Below are experts of layer 6 (counted from 0) of a mixture-of-experts language model. Rows are named router (the router's row for the expert) and show model dimensions 192-223. Each number is 200 + 40 x the weight over its row's rms, rounded and kept within 0 to 999.
Before each expert's rows: "gets" lists some tokens that make up at least twice as much of what it gets as of all text; "comes before" lists some tokens at least twice as common just after its tokens as in all text. This comes from a sample of Wikipedia text that the model never trained on. Tokens count by the router's weight.

# expert 5
gets: "2", "|", "1", "3", "4", "5"
comes before: " |", ";", " |\n", "–", "th", "',"
router,249,169,261,197,172,227,219,185,267,178,152,210,218,164,246,229,225,197,225,286,217,262,200,206,203,166,167,187,195,171,254,195

# expert 22
gets: " he", " He", " was", " which", " who", " it"
comes before: " was", " is", " had", " has", " also", " were"
router,257,213,222,248,215,238,214,168,198,239,233,145,219,155,236,206,211,141,257,245,277,259,170,197,192,194,166,200,170,168,247,175

# expert 0
gets: "%", " ", " |", " |\n", " were", " ("
comes before: " ", "%", "0", "|", " were", "65"
router,165,239,221,240,175,222,253,160,95,88,212,270,161,175,195,186,204,205,210,236,270,239,191,167,204,214,244,218,203,193,178,182

# expert 15
gets: ".\n\n", " (", " |\n\n", " \"", "==\n", "\n"
comes before: "==", "===", "The", "-", "In", "On"
router,277,250,180,183,227,176,141,166,172,237,174,203,99,161,158,228,234,204,182,148,159,231,134,236,190,212,209,163,185,191,257,152

# expert 27
gets: ":", " |", " –", "°", "′", " -"
comes before: " ", " \"", "00", " that", " The", " November"
router,188,174,162,186,187,176,217,133,236,218,299,229,168,252,221,191,284,167,226,178,271,191,243,182,256,128,172,184,205,216,181,229

# expert 13
gets: "–", " time", " end", " season", " years", " round"
comes before: " of", ",", ".", " in", ".\n\n", "0"
router,184,130,235,236,196,239,233,137,265,270,135,223,187,247,198,230,215,218,214,215,166,150,229,213,214,205,197,184,161,198,220,196

# expert 18
gets: ".S", "2", "3", "4", "0", "5"
comes before: ".", "\n", "″N", "°", "″W", "\n\n"
router,215,179,140,230,230,184,168,184,223,148,270,262,180,201,184,163,189,181,210,220,128,152,222,243,256,237,187,276,183,178,167,197

# expert 29
gets: ")", "\"", "),", ",", ".", " |"
comes before: " |", " is", " (", " and", "-", " was"
router,229,192,241,163,174,217,195,179,245,297,256,208,224,224,229,240,184,236,205,177,245,259,214,189,174,192,174,216,199,159,245,153

# expert 25
gets: " as", " a", " is", " was", " by", " an"
comes before: " a", " the", " an", " well", " American", " \""
router,247,176,187,225,167,171,194,231,148,212,273,221,249,169,176,259,165,178,146,189,161,232,199,207,157,218,238,217,159,227,179,105

# expert 16
gets: ",", "),", ".,", "—", ".\n", ",\n"
comes before: " and", " which", " but", " who", " including", " he"
router,283,205,243,189,187,254,231,196,256,298,223,146,204,226,220,262,201,163,251,192,238,250,215,227,174,210,155,243,243,170,192,226

# expert 6
gets: " ", " |", "0", ";", "1", "2"
comes before: " ", " |", "0", "1", "2", "3"
router,239,161,229,223,227,250,283,169,198,248,162,203,167,213,258,199,224,132,230,224,194,214,211,250,226,183,229,216,167,169,161,166

# expert 17
gets: "-", " (", " •", " Born", " /", " Country"
comes before: ":", " •", "°N", " /", "\n", ")\n"
router,125,163,142,226,190,143,204,158,169,159,215,244,186,228,210,149,158,270,173,191,148,210,182,146,187,203,194,175,195,177,183,207

# expert 12
gets: " ", "1", " No", " Party", " Preceded", "   "
comes before: " |", "1", "201", "2", "200", "3"
router,136,233,237,255,193,182,227,166,224,135,185,183,178,234,220,210,152,203,183,215,104,232,246,148,150,151,166,162,212,189,137,186

# expert 1
gets: "|", "Personal", " Class", "Scientific", " Years", " Family"
comes before: ":", "\n", " by", " information", " office", " classification"
router,145,169,199,201,181,213,192,164,220,190,204,274,213,261,212,143,235,212,159,244,170,238,211,159,140,172,203,208,204,222,182,247